Weights of a small mixture-of-experts language model, trained from scratch on English Wikipedia: width 192.
Below are experts of layer 2 (counted from 0) of a mixture-of-experts language model. Rows are named router (the router's row for the expert), down (a neuron's output weights, with its number) and show model dimensions 144-191. Each number is 128 + 24 x the weight over its row's rms, rounded and kept within 0 to 255. Numbers have three digits each.
After each expert's rows: "raises" lists some tokens whose logits its average output raises strongly, later layers aside. This comes from a sample of Wikipedia text that the model never trained on.

# expert 4
router:114103120155122132110152133136088150156130099146131138143123091140082123107147163149098149109121094123109100124110158113136112133143101130147135
down0:134102091124110104135136070119166127165190173052108158153111118133118157124102142145143163110128104163135109121135123137141101115163127114114128
down1:123131099164139091128139121127134136134130077152123138131148137151162163166127141130082153128101139101113113092127119134133092128136114126144164
down2:131141098130143142151094102100168120122111152123132142127129159177137151131160106088141160137141113120143141078160105064083109123136134142135152
down3:130126104087151162114127132113111148104110149135103138114138104137116134091130135098144136136119108140122156120159117116135149141122178125117133
down4:149117132108167174124153135139120127106114125124120136102135135119090088143146114129145120131143170166111094178103116138128143143199136117135118
down5:094126105148148095110129104136139188151151125135153171118164155141132106132130104135121127131119145087088109091130140108113119084091145172123174
down6:119151150137157106128123121136139177119134132072109141156131187138125122153110137150122158129150134087182148140095092155108154194161121132102140
down7:094121125113133109143142125139115145149086187163139131105108117120146133136133158110173119119123139147132104115136094127116138137138117125118150
down8:159170142133146131150132138126140143161127153142149101144086144107108141107129113176107087104124133084167162140122153132134150150126159120114145
down9:153136090125141152125097157141134082127150119120176086150120148087139132125146109131121096108165070138104154118110125139164130089154105154131136
down10:141190147122125108120095113139157135124099120124146125089129145151162119145171108120098143139097123137072136159157132156141126156131123135143159
down11:135153092073083080104141117129140143148138125124177125131172137082112082151137062140133131121157139121099091093173127132126172116113156168139094
down12:118116167120123148136113140102141162131132091124114116155205110112159125149134133136179131176121176118128160100137127139154152128160145132130148
down13:146090118094149112145124082156169112093116143122200129138179109104117127084157067134140177112153141162141126112103122108148128109108129147109164
down14:185125119150146119092134097133078111130123145135105086141143127097105114067159143112086125149151081144121143119104114096082113110141095141144151
down15:126109129110100126106130161146173161148090115120117148141096155103133093130104135134133103117138141145159109140147111153152140120150131122082106
down16:152137148116152105146132121156163101157119167124149128126127135132174133105134162134138120126140137171150123122144156126136155161093164091118140
down17:093110127143176141137112069126112098158142138122129136143087063107056110121133107097148141115140125146153128132116120102153168123150122107176129
down18:103142123137140181122120134093130154121137084101072123149139156079121122137107145065095185134132111132135139108095118136132114088151106148157159
down19:138117120160101090141130114100113129149147164096111134142115086092166124098133110193135123132161104152133095081139163135113147183101141131117142
down20:097136146093108160112138141172125112142125112101155134127125142111107144120136098127168114084128097162094100115106147150161175130133139149120148
down21:131119095126126109104139167126144122126171123118100133067148145152084099128113146156101116174085110128106146139128136174144134125117137116146121
down22:167157112148115131155133183157145133144160145114103122092099122141139100128111123076192129124116158074168169140151134120091135177123087116171117
down23:136135132131130113117142129170138170120136087123122178134131181126104116117137114086126107089097169097151126106134133126121140121132099160127116
down24:143149155112118165133119112102097103085139131125147191121129143134135120120145140140118122118146206116103110103096167102068092136150140112126104
down25:189117125103144182133139118166133180127132130151114089114149112123125145133116152155125101109132091084135151173136120116159124154141157153110144
down26:155116105188153098141125084097177156180128149127107125115123112119156125140162124126145115156115134162171162116119067148106151100108142154118124
down27:149130129132111138176087111144118114167155147118102084136152155115107128156118113090100121153107143162097111138162118130145149166154145088142144
down28:119135158130140119125133156112108101162136107121136134128151117108131140151118115129129115169124148158157112100128164144135131102128119111172122
down29:125110123140134155176108085116103168112165138122154119105159163141144156152176092145146120058134173121109139126099133118097125177147107129168138
down30:139136127139135147083125098160117103089162150106118147162152104143105115099149095131171133145133158112085126112154139108128095080129150116141107
down31:170116120114150149094130151145172122142119133113138149122139126058123133087154120114145134186146127104128122127146112152156091127141133111111131
down32:156097101167140123096132114103127108143160119124150153141148120150141140127142184135114138125158142084134128128123114112098135137139146102121155
down33:091135128117095141120140111153143130163144127121155127102124175125153157144111072106089131146114186138130129105161090128087098138151124127147104
down34:136115124119095082106145099149097154168159084147127119103145113109145115145151117153137125089096134122149132179117118193144137160135107163143107
down35:108157139129135136118115078104134123147128118076140182153058170162134143099113104114114099134116114116146136135109148107154142141104117145061101
raises: "tt", "s", ","

# expert 2
router:147139097160088155110126138100122114176125137167130157138141189141105106169120133126165159157171143128180106141137119134123121110127098115093139
down0:101126124135129143103163124129132153132129090122159080138134146113104157162129130125163127130138081115128126122124156164107103114091146155119145
down1:097136176120103104175133130145157103082171154113130127106126146121118136146091157119164133150106114169125146094147103149101105123125145161096100
down2:125117106163111145113132146144100149112056105140144114156092111182127113140143117108101152091120122123140141167116124100143129134163097131129097
down3:136129113115112168146149117138125125140135123133132113139125103115151093152153119117121105130144149120123132127141164116088099143117164105125153
down4:117136136133131112133135167114147157107107126119153143146109150155131113142159120164126093114096130121112092116117123131169116136127108127118123
down5:125127139135076126158136116104108106108147084103132124127148155137160144161151161116100137131152132176105147129120096136144124115140171108132137
down6:105140142160120126115166098152129180162097120118120152139119134199179139174117118120127136164110090111112097139107128114112154122074160141130111
down7:087106159085152117144115142164158114137113172126181143121108138169155142089113125147179124142093172082114095057129118119165115180114112100107144
down8:134165094125168145125123173150141099145160108146112111111150133127131121155075125145170118157097152117125110101146084146115078130142146126111136
down9:127121131095099174119145148117123132108148106076121116124162168152142173166130137114119115139100058132111136158133185104141144089164135095113131
down10:133140118161141126092138135119121078094118122145110106107137127124114158138104110125137161073143093133177146121122166128132131126129115134113112
down11:147131163110115154146063083078151094082109123093157114154126134118134123140110187141125108152103147154122135119122118113101146139119172163102142
down12:121130141194135156099135131150167139162104125110111126087107132120148160126106110130130102117162167073098101132169131129125139129127151101101167
down13:110147112115131102084087130140114098147112160143122115146149130103107160128095132144112131106102115113109135139109158131147102113122127135162126
down14:151132118148125119107102099119119155108105144135153106132124121144108124131149129166117140172132102096142148117135121083136113125110148143121130
down15:175111147141156115116159158146113142094115146112137124126118081143147107109128130156140107113146111139174111111090120150089172119160094147164075
down16:100126111070149161147149113144150143111117103118096125098125122088112150110117147110141133089132138132132116093120104145137135100078119089139117
down17:118129118129136131131119081117107125125086133147140109082120085103097149127103155151140111142111211135134147114141151209118098129148170136116166
down18:108162120148105093112153095138106142155130154113149072124117135100123166155175196148085146129124106108146096144131140156159127155110125128155140
down19:151185091110127092138095156114132158150122123095106096170101112101146124113117122109154117136121130118156162134155179123154135085113144102149138
down20:121153138138142134115155094166104126084124106135160143146099128151144135144112112131134153152076049112135147139143132148085103167095128106141138
down21:106165150161129147074126152140109111097151136101157077144125143132118107137089068124106128135116096069119149103152169118149161137105129144096108
down22:124122156114121117108102151164124136095110130176121125126123134141107146193124119128080138120120140088116147118083142140162132114120133122110134
down23:131140139171110129141153116120133104179152127135132112145143133085109157187128141168151141139142070147122103130173109170110108134124171152140114
down24:131106095150142099088090078137106111131156139132127100134119116107093162170139129086102108091108152139137150121189118119135145094118110154138089
down25:162186167133127163139118123121118131137122109110160097125156158120134144128120092088156106140117165138114138107043141125125086146168105105103123
down26:122160121103114135189112136105124112105128121110109088081137165150139119139107063136107144135106146106097098125127134131124130146095160138159115
down27:115141143099136085176097143129133094122125149134128128150129118120169144124106120154133158114138187107127077151135109112108129118149172086130137
down28:154153099127095139130142122161124109163093164122115109115121132128111112151140146126112150117115072118100098118164134122132123132088132108137126
down29:112108098154120154111135133126164152094122132145135154145124137133057104121112087093142131137148134139168098133167095130099147125114102131147131
down30:143110119150123165078126131142109085143120161147123105109115096065120144121132114135072079125134135121131144136137083138145154131103152124135160
down31:127138114095145076134145141134182113129135109109139135150103119095182134110126062162153150132107127115131145130119158190120139126125095156138136
down32:123138143151163081109135058150096091144132131123147079100133087146123133171114087124133137111122123149117111119088115108117123104117105092125136
down33:170146087112149114161119075141148133134079123086130119155130112143145128145129095129134147116162096121071123132151141109155088113111117126104144
down34:157105090145110155160115152101148139110144138127153119096158124137141150129158135114126167138134149127120142101113122141103129148173117162133137
down35:106157134076103138149138135134091112154065114103137178139139128080122130106152121074141099085158134124114140126099120136136143126128119120150143
raises: "\n", "g", ";", " and"

# expert 7
router:114133112139132141113156123106125155121131113136115168142105091172084112128125172146090155085161116158131159098158136098109112130142121134133146
down0:162124215134103115128113112113149122108101107096110094121145118138133113085113114144137144134099124115134092142127091173110142148111134144133149
down1:163133128143108109099144077128146103142086057132103077113098132136073168126118119130139131102132125105143085088070147128129091156160126094143139
down2:110126137132127162135134108102151132104129129112158109114135123163107166111148136119126132143137121150089139124162099146097144127142140108177186
down3:129125139089109132182086109099145127144123128111132145142106130112092151182115120133128102135110162162143184140117158095152119099136178118124126
down4:124148152100157155122110164167124130132167097095131149132133079135128112146120121154127133090127111168120118154141123119110105097109119131154124
down5:144146126127111130147138111131092128121114145113087139108111111116123161162132143079173139127123143118125187181144160126131135087136130136077182
down6:146096147136111126148129094147093127119139096095172125129095147143128112142109094112099144127132138118136134156099151206089121167151143118145132
down7:151139098064140113124152115161117074141124088184155160128154109135099189095134137121146137136139086134150099089147132092154108124128107089134093
down8:114128105112087110148156176097121143112154140127162134155174109123138124121157117116143120134121145114134105102146094121143162139139121107111123
down9:152110138087127154155141140130146113103112138171132064146150134125097111128125163131162122142106153115119119104101101142123121089154115159078113
down10:106077145171163133102137144175103073149132188100119124147123105136104149148100121078125118102102118079128146128131161145128096168139136116098133
down11:087110108164145094105129170091167101115123133110108133163138162105133150112143128100192161154167151122114198095142122125140169129160139083118119
down12:154128103143168126098166098122167169147138132162115135126118131112132128143126181135098112122180123142098069107142118149137121099107105134171134
down13:119146078109139109157093097129136165117168134125123128078090115149128101113108117166123135094095127131128117136146135161118159111120116116094164
down14:130119132161149108127150151111092131095136116098103118126121086106146132134106121176100100107117106133137139205154076139115194110088136114078148
down15:116136142117135125119102109125092176129098122127115087161105136163142112089124139143115121168164132127131144120140147142128141158153169113123088
down16:149149088108159099119129148151105163132138100136120125159139125072155117114103156089133184109115095119129131109149136087124136095109155126108127
down17:122148094127134118124145127082143131185137153132108150129138125133168154136083169162124131159164139136157144136145116150117166119120174152122155
down18:151107110135123124176149126121081128147105154152193140130103149162155138133109100100117118138182132089107122124098120121132129171082134078136126
down19:095109122103135108089107108130105137105148107097113115124192143093135124110132126102169161143104122109097043105096133089110130149126156119095164
down20:124092119155132117139103170127115201171150129131106166129141129134113146136164125159163161129122129111109146133159126122115115130141163128125116
down21:096154131118121126124163132156154123115133098121135134089138170111130113064146073108140137110126104131118150081119116157101130138165174156110096
down22:109130149093164128169127157115169131103090106114096112122171147133135153113181119099184160108140108160100121176130092140131143114140122103127099
down23:119160094102149115115134125146131149132127115139119098146102122124165136126102092105136081125133107086132147108125168118147141127152156125100131
down24:119094130122130138160142141161115084128176158088150137115146098124144133123133145124166149149168165129125167102105117104140121137150127130096129
down25:089138144097118106096148164152134134097144127139119119100168176111135153156153143127124106116102112096158127120124123106127084128126145189061123
down26:128112113133133084081157066146130119147143130105133101131127126110133157136157133102135145140102106096090143120149114179138120113106142129159167
down27:123148112142100115163124175158124135116115117125120121142151116132078093131119103107127112137114074171110108157142175169114125104117099110114099
down28:147138075164130159080126141063171133147129120128135136152148134116109101169125133153159152108107117113112127081118159119141143120103161094115147
down29:134144168149084092091163154143149170164150124116108103132121169118124119106132079142137098098132112076129148132147114090162159128091133115096097
down30:072107119132113104156117122129126149084171172135084135147075112111159148145145129151116148155143096137126169153123135129145163090126156104138151
down31:132099160107109123142105122155130142101121121129144155134167139103141109148152126093110127153145135137149175125117087103117150165110135098090089
down32:145113113162088160111116115130129123117123159130122107101102155131141107112115160136127127116167052127184130113114089138145122120104108082107144
down33:145113098095130109128078136100122110120128096114106163109146111097163084098112163150140142114139141139100085125105103126130095152129174147124150
down34:137155103136129168145067132133137116174126158098139092143119122129140112122108126109088108118121124081140120148160130145108134174134121119167091
down35:130133115127135143129114102099103114143147133148125145148123124162151156112144151117142169152155161096134128140152114146122103143075097104170156
raises: ",", " and", " (", ".", " &", " |"

# expert 1
router:124144153149112131122145094151133110116151133139125098126121126078143162125119104108128108127120106120070133149148152144137162125129143113151128
down0:152121061119102114125144128144126094118107112158123130132124110110105145172109103135171108183110098108127149109173146144166136109154113132131097
down1:128123112133145103139129115124142152114102130126100163133124145101122187165112135114117135102109164133163142155142128104149141136123092110091113
down2:164164128114177147135110161109104156136163151148144149128183162125102122125096137154127122161073144091138109147153113149149137116104094146093099
down3:128155080131104123121142102163173139173072154110149076137137161125123150126125107081106122146150115095091116121153134111145094127140111138134097
down4:148124121130156133146166102124149117113134097166137158163163145138136154151167146122121118146124132128120195116173117120125136102133171136164097
down5:130140159118111143142173143131149126142113112072147181124107118152156160086141141132122127149082110147149138114122121110092131153127160148125135
down6:115134061144127150136126131151167153118142149120114130154121121091116099138115189083155108142126112130139122130110165106161150140140130147124159
down7:094124141157122086067125142152150154157114123119121134140131135110131153134099103094167142159130114119127134098108147112133124102138134116137148
down8:146161133103133157132121143141090120118130107125129133110122155152094148126129136099099178131158097167137117161158096140108173098160139121128105
down9:164128119117123123155153133094091124132118125094151117170127130102138125112140089149127143167140121083195106139108114146105136169130103138113103
down10:098144151116134116137131133138159146150092123079102137152114123153122112132078126133144125143104124126116072136180171082167147143113105133109102
down11:115164149167082099152102145116103148143094117155125152167108145135164130172120154094109153154122132101120140101077187102072133113132157183092110
down12:163116130122120135099099087132100136133134142139109176103123125114102134085125130126115180187112164098142168103118149131095143129102129119151114
down13:143165159105120150153136125162135114118159128107092140146123141167126126119123130107110149117102107124142109153140152118105148130099088082126126
down14:169102131125097118130140195124133118126177145115153122113120127082108117146123095132142112148119111152090132118164138152101194109151093146151135
down15:117122097125115127112118108099178134138086112160147159155154126129127151119107147103137095136123091121110135138130151148103142158144134114159121
down16:104060135115113125140126137148125158158128121098154127128115072119112111111095123095123127128115183136117101130117121156152144134110121111124182
down17:145123087185117124133142095149128100114167134135069131119151136170149129149124138101108135111103112116133136122149150165115092157150128140161118
down18:126120116107130074126115164119123154095075131095181123109111117149141132115184141115116110180180117137175121138112149093120085142140112132138144
down19:161091179132083143121090164108137116106145148126103139123159113171137121127112138127187105106155160156127099141119135149102130127121132126098157
down20:117132154127095148117168145155126161076132157128119131139124111138182081149149145113172121139112098139173125140125119142145091134132171146122154
down21:143121084104114157151135099124156131127111129189104091161133159122103133112082147127129114147093139153118108142110093171145109143129106151142139
down22:169112138127114104135129090092102110065126114157119133110116128087112126138144124139142128099130133150133148150156128144107105119150156107144151
down23:140131119148150094158140104102121108145124136101113125129117134122089147158114133136120119130174149106139149076098143166120123109122133112128108
down24:142104126178179131087110139112117133152151160112106115187123108138159137142124140115164127097127154155136090154096157106140119120127134136163109
down25:129126135101107124101133157147119123141111133158106128131136167090108152118104131102088123100142147153136128121136134175135111102155155137153116
down26:109120132150085099114151146153110159146108089121076121122104133175126145128105143126133120151135123126110137106132122103118152120109156156114125
down27:144180155155105093123168087127109134120103139133131135165124098140117136104100133158179139159095101107143101149099136144120137134104125141110122
down28:133140113144086139072142151113109156122115134111064093137106108136124097105139169088131166127159148127100182137176146154134109179155155116097142
down29:157127128089117122124122169157131140116157132139085128109082068132093117107167083126112103159111117116132174107115098141132100131081084111129136
down30:159130139156108133125145131163119146142123085150142122151118175152116144112120147069123098151124141149131114119136123180084146128129118068148128
down31:146113130130093130094133094126141085129122085153112124139159115094139150129117102109181173080142124095132119140091153084133148148099176145141119
down32:134098094080132097129080167124096166118137165122150117101156172129100101098142093105128141127139162121113134149135128118054123130115099131170133
down33:165118120111108130107134125151171112146136149121088129150139177118105104143116119166130096107105120114158137104128121119171116106137096145114119
down34:124125121096124133156096091110119151120148078108144080123121120133147115115152121135139123097102143125110103106165146137088150087125146133150103
down35:095124139128105139163165112122117173173126084156120118165143112107111109122138108158116155086127109134099109132129121142132119150147136157103125
raises: ".", "-", ",", " and", "s", " ("

# expert 5
router:098096124116160135156113123150126129144129143129127169115144107136167159150098126125104126121187090119125122077083090135143159145140157115110088
down0:144100154197142108124113128113105123158117194181089131138174132107121112160164129098107101127147139174146149145146128126148108149130140113131144
down1:140117116100183095112122146152117158099104142093120102145140118070095084076142085138118092115127116122162141144132137114106150137122158139143131
down2:167119127181139094138101158137117146166137149118113136124185134163142089105160089127111186106099130120149129152129162128139085105131106146156142
down3:148127101105121131049135125117120145105111103151135107135125104072122137099188120160143134165104120136125135154129114113150112108101103145146137
down4:130148154144117136114113144194121134084114100125100107107145115155123149111161132136143146120081191120137155161118149146116118100103138139175164
down5:117162160160132113081135175096111142147131117127133136110091162119159133145129132097120108099128115112139140106150144142126129099123106111108100
down6:128153131105162127163138113164127115124095109115146167137142116185092099123116121112137097140145070117100121086158142131147115172149122149120128
down7:066103165165128103139169110131111162111109122120144138155092114126132117115067134146153106171110181153144132151104120117120173105129185123153141
down8:083090122110122132117157123107151114138143116104149168136127114112162089125086197127075118139145131141112108132098127134169166128155140120116115
down9:100082153162138118108092157081117161126139128147148135085097110115092114112122117166097111130130146124121096139117125121143145128107126113162136
down10:102126158139114144149126117164171154136137088092149138104145119162170134165149146117124112087131071093100110150091144155104129095146106134032108
down11:128063144133165118114114181149119105111134131116157128126100123166142092103136145118164106137156097122117139151151142176117114123117138091139137
down12:102122141144106109141113159116121119111136142164114104138100129089126135112129121091135139140068135185141142115127108158140152164150141129147119
down13:119103131163122126057123156137147170118143121143104128118115103088106134144143175120135127127111073133137120115137151137127136160122119103057107
down14:152115063107156134109149127138150141128121134120139127167112117123143139101136080132169168167088108148134117143114116089084134091104120103161120
down15:092128091130154138162124113116174142107132120096128140119133120097123164118137110121109057127129113117140096126154150127121117148131086154069129
down16:126116106123154151124140118132162160137138119075108123147081117120113129101110137156131098127111121125142100134108132127089137096129140119120135
down17:115114142143138120121113111118122087122143155115154098106134174138116122150158118125121093139117116131153099105168160092107130145180113103139116
down18:070140102161148139128098144126108096163110195136119156097151095124150131161123107122107164156125073147149138111160102106168098134097123132118112
down19:130136147127118119130131088129168114119133128186084120093120152124109148109114125100109109130158089105104114097140151185078114104084117107090121
down20:094116110154125121131131157138131118122142147128164126097150133128121173125134144131113097150141148160140144166138118130085122083135143146141129
down21:159094118136114149129142128146145141133137130129116118123125106146098098121119160154095132150126126120117117117114094173128113104122109112151111
down22:138128151134118158132123147146167134151148178137125135102129162119142154137107152138141128117150089195130139143099131125133167156109117129107136
down23:129118129150116105091167154148118119128145155139125083131157159120152132132122132150132133145079130142135161197163132147139147158121120103126153
down24:085127130097117148157166170140158157146117126135156133093107133080156120141117144165115143146165126127122084164117069165082135095098063099111127
down25:128149163140136152088147110126148124126175153107097127138153119124149100114098138069148153114123145158122139171117111117177169142119137083105075
down26:115106134132140134143145105184114118096119097152138121145162127130144121135158120145150130112139143135109132136136113145099107133171137126160144
down27:114116105110075157135140142135141119114174111106121154114171139157107146139115149130106118130088127096124150128098079147159161186102147127097117
down28:174125139110117095138100106194138123099133124137131135151086136118126143082105115151126119172115156103154136149110135122199101095120107179169150
down29:176156131127156146128145129139121115149119100186142134074164122129106122086104090100111166121146085111154151150106135152140097124180118112166130
down30:146136140123122133123151094114150118122086134114129127137124130148122116148106126124089120124145125103107138155092116109179136142122156138126107
down31:127118140080145153162162137143168122137152116104111149136117140141142117123115117098131123137154132092136091166132147168128162143120100115091125
down32:101071121115149158119096151121119168121118112152161101134126137135118146138114161110121115139118116128161098113158095128117151136116131122166093
down33:150131084144108120097094134134156098110123128138089152142149149101143130145141156123106109158085168126154141133126146116132129172085114147122152
down34:112132156106122160132159126107127138158141112148121096093129115116103106080132111165113104174089161118156154160137120118157134127142134136140154
down35:115120107122114123136095085119138107164114142135133119094087122131105080100139148117095113132155141109143113136146121158108128107139091120156138
raises: ".", "'", ",", " and", "t"

# expert 6
router:079122124082135123124086128148144158114115155111157131119150140119134121102153137097134114125067114117119123126133137124133102146141127164114103
down0:144088114128133150139090133150136067142106122108114120146115129113124180154134127123110126127128158101147150155147157099124107166121114159081114
down1:140127087095160159170128155137120131171143139097117124151173146094172114114125104103115098112147102160116107131135147126108093106100138122135128
down2:171137130127113135173131094128108098114090110161107109112114129104136095131109120164155116141142148139141140084114160087106155165158148121153124
down3:119137147120149115165155111156121113119136143137152089166127132148091090120130114104131127139157085147113125159135147153058136134167106079133158
down4:084128103105155093126169109135127116140108140116130106114109143091169149104119109082133145122096163091155192087112129126157126091136132176107128
down5:155142162062155135142149114111153126157125122120173148123147128101166072140129147137152117143123137146118082142136101153102142139156119102143114
down6:134112105111130119106146141112127140117097123141166110113092163157128136176118158122114077149113112144131165131144175079088123141116126146147098
down7:110151128158156096111128169132146118118151115113093123130077112143120139081141120140106115132095121117109152145090168140127121130124119141089121
down8:136138124173144146119129170198157079085131086123104111107128136100128154138136130177131117092154153109137166133151129153151157162107095149126137
down9:166111119117134099120134115146122164159120114061148121123157171135135125136103118144120095142121183126119134118108126139124131150101101150152148
down10:101120087101104110150119106155126161153124128131137155105136127137131113122166094092162106133125132141157135134140151110124143141111115144136141
down11:118134129160128128128157101122107143124132138157155125094141133111102171126079131220136128110122117174113084143157136136096153097149116148133140
down12:111104177162127151126153167143138178150142131141138111129150096152146129147161107158102155156121108104115169128121164150142187135138136162103121
down13:151147112143152142112116159131120123121169155107115090145111125098115087128138125068153131147109205168110133130121110110104153135118170130124116
down14:171124142114132172108111093087147109126156137128113139083124126131189169185099140161150120103171119135127139168126154120141154100135156094094160
down15:130133103109089147136146123110111106100108128159158126102139111097083114172122130134099133171128125164158128159139114128134107134113152113172147
down16:150122128116145148118163128115115093165138143062121100150121105101087109134118126138113147111141083127111131115182126151128115146133115129099142
down17:104141191132137132120162150133084122125125080090133162106122121111159175126136097115117112115113123146150124126130101148077124136125148149147153
down18:105128118085137130127104152154131087136146140105141115132156117122152098104088099149108137133132136125104130122164114108135152137167144117134138
down19:093128139102102157160181149144174108100123109140120118119167146085127140143086107126145137113182082118125146112159119121154104138139130162144125
down20:081147175123088151118126165104137091173165107135122111123153141152101128150139146085095139135142098145143140118154104130162156141116158161105127
down21:119131132105102119133123100117141136127164149137130121138152102089140144119119106129122171132151131113139106108122117138189155097131174118131142
down22:104125127137128166133128146124196168113106144149123196134110095157116131127133147166123101115176143170096088108122149122122118169116116136113134
down23:135164110111118108136129113120135106110128134163152137113102167122126149145158145113105148174115097081104127137172119150157129085142072116113122
down24:133153106155129105094098107168156104160076148119107158158118102147112124149133156105127090146140138152121125133114133086110137148108113126122112
down25:160105133104142103139111160092145124141112133129142082124148143187176094155100149108129128098133120112143170136130137096097123161152156131159131
down26:089136119145132158158141130114129167077130093107137099146135124143151172078157096138150101161073109106102147115098115131151159148120127125130136
down27:100097121095100140163128111129156119185108152151164136131100113114129131163140193116101117149185100117082133151122115109138106130147121092086123
down28:115108103122130164124151114139127107140067116110104133150115134065120157147139164138089105115130134094140118129128139084123162088150129122118114
down29:144137095124168157139100122165153138127113118125153125130115179148133131124155113123148098117106123102117163096106106116177109158111091083099160
down30:100108104108121097126104092114137126112139122127127123166123117129120132139137141131120122140115146138133183104144137145108122203113143137134167
down31:143128142112114122157132108147141131085134139130110144137146123169126095123105139106124090157130150133104094132093125114156114149137097152105118
down32:075163162119120075188132159118148056108176074154127120133128137138114130103159104128103121133138131095087138136105117128131166139164088171130142
down33:191123131165138198096134163137091159134134125124105124168137147134156167119105134139139143122148116145092102128116136121127118076106115164098099
down34:150164125136121124109100123149102127141101146104156148126145139101143082142140150156123131094134106129129145127134138146063147142131134173134140
down35:099106133121130154116129110094159113135101142059134089154133090106095160105129126216144095137098121137128133109144128130132127128150139102133145
raises: ",", " and", ".", "-"

# expert 0
router:183095156130141090153169132111120125107109079122130106124094127157129121102123113145136166134099117104149162143154123127105107126117146159177147
down0:134112157112119148136114148129065137107162132158106157133096088149142116196130133170139158131132096136134130134133077109167124127166113141144168
down1:138145125159104160113139136116084126115134128159121082130114175145077130148105137117153122140141156112121111119144129102120137077147124150127133
down2:158149136109142117169165133101115117125141129124138121096125148066097130109117090096116153096106089109146106143100119123095132112105059126146131
down3:092120155145096145122141104129142111093147133101118150144131169125093118170105162134130121124168155122128115084133100144121151119144125129123098
down4:128132113125120109111114118149155133147167145165142144141123154145113161140169151131139174118142153155118158137095105146146127122136112123151138
down5:169136101129171129128074121092110121130115109156142110123119148153137107115093115111137122138112117095126169129154166177105077142141107120108133
down6:113129113155119102120119138145100130114136129124115141152118104154129110143095123196115109134083153138146070171176154113157125083121092142145141
down7:110117136115177157119141117124135116096170111123130160116128121168178167147154124072148114134139068141136124106136151151103125134114122103148163
down8:157140180122115134160123146109153165133103143104123154164138165135158095124130141166116114118165182113125133180134135121129117209129127157122102
down9:106127141167142086106134130113145135109131136140090136122123152109130141138157152109129118168133102116140135122133121162147141092179136130107131
down10:136117132117126131107165134094146087110154102087194163152157131130147137091139119159152096127154104138120167169108105134129162135111115125086127
down11:139162154089163137173124116148105105130136132127091104091124133108110137134114123147110098064082128114109121101133148168140150110143116123130124
down12:117091155136180110156142120109156130149130120134149138102147157155096123149109140141161118126116137081106106163145090191108122131100141129132176
down13:122181133131121174122092179109115129144124122173162078133118133156104134147166110173143130160118059115131128130138147126124121109130093126128108
down14:116124122116155093118117140092170100114131119157109099114133094148106075122143114143121144133146155143175103100164129170113118126155120159125141
down15:181136138144133170128153178133096124137149122138139164129120116135158146133134116092121165138142120074113128144121116163139121138149105134144118
down16:158136141102085089159144091151099132181149107115122111126174139145172119144112146069122063159168108125170149119123110137072114168092147108151108
down17:132112147143136124172114107154100109123139153123105128131102118125159122169117139145113126173111127170115173116155147124167151113071119127148171
down18:099150132092114116163166145090120132073133151112134161113119155101150130131141143085165131148133081106131140113135111094106152133124130106116150
down19:091168130142095101136145111137132106142130104168087144104111104096095119124087179173134116136141178114136074093097122143132137143139124153088112
down20:129125136134148156102102144090114114148113133148138136140100159134147122162140129089142127126177130121160087115094124134135169125088084065106137
down21:140171167119163129116143113108129115105166177107168152089138126176094127128131155124145115131152146134096118135126140119125191109150104126123179
down22:143114094092125166146135135114141179121148132107105128140112161109167148136137103110150142151115107136123058134158103126106128151136139159142098
down23:104108146124124132149107168117139131132167163120096144090148138130129099126117166168111133174145127139135180087140112134111126126157117133106146
down24:130085079139129121134108126133158146142120149143148132145121146116107121135113105154095131103119075139125196137129168127166133100175133149155122
down25:123113136117144123116115106126137095097131116101196132143134132143153126135115100091147152135120088154063098124115089080153123088151124102140143
down26:153122098114123123128116156130152126117145108121114126158148147116110126141102083174140120146139119120170053118114124150158146096146046110117108
down27:116175141145137125118103126126114119141115128165131104107133123089186102131191143136168137104158131101134163085088116156110118134123123120104122
down28:125133146107118112092093130130131130155093117184193160236115139142142104188120137112111111133159170143118106097088130129108134134137126139118158
down29:093114100145136167114157138134143139121147135141146109118124113159120145080102123117112124093140163140080172143144090111095095116145119123178110
down30:124111120096117106163123142128120181096125079073178126114108094125117099132116132141087118126123119126115123156089099154101083167135137091100103
down31:122129149117123139162104090106186097154110067132128115127126116113109112150142117155091118160121142120158144076092143136106129137147156136103121
down32:138138152112127124135156126122119102118096131117119118157155161162150134128107116093171119138110115104145132135108106112107129134130124161144135
down33:158152128171175138124158122098117113108127151108112132143148098142134159138127153081097146075192163135103131103133138129154168093150142154142089
down34:121100164144099145165129121146094108166116137148163132100124118175127107112132141131110149123168096093124136098139125138096124156126133104112059
down35:122116124115121104106138089152140112126116092149124092133121136154185136150126123159110123131111114128114149118118147158110096128136115093133150
raises: ".", "'", " and", ",", "-", " |"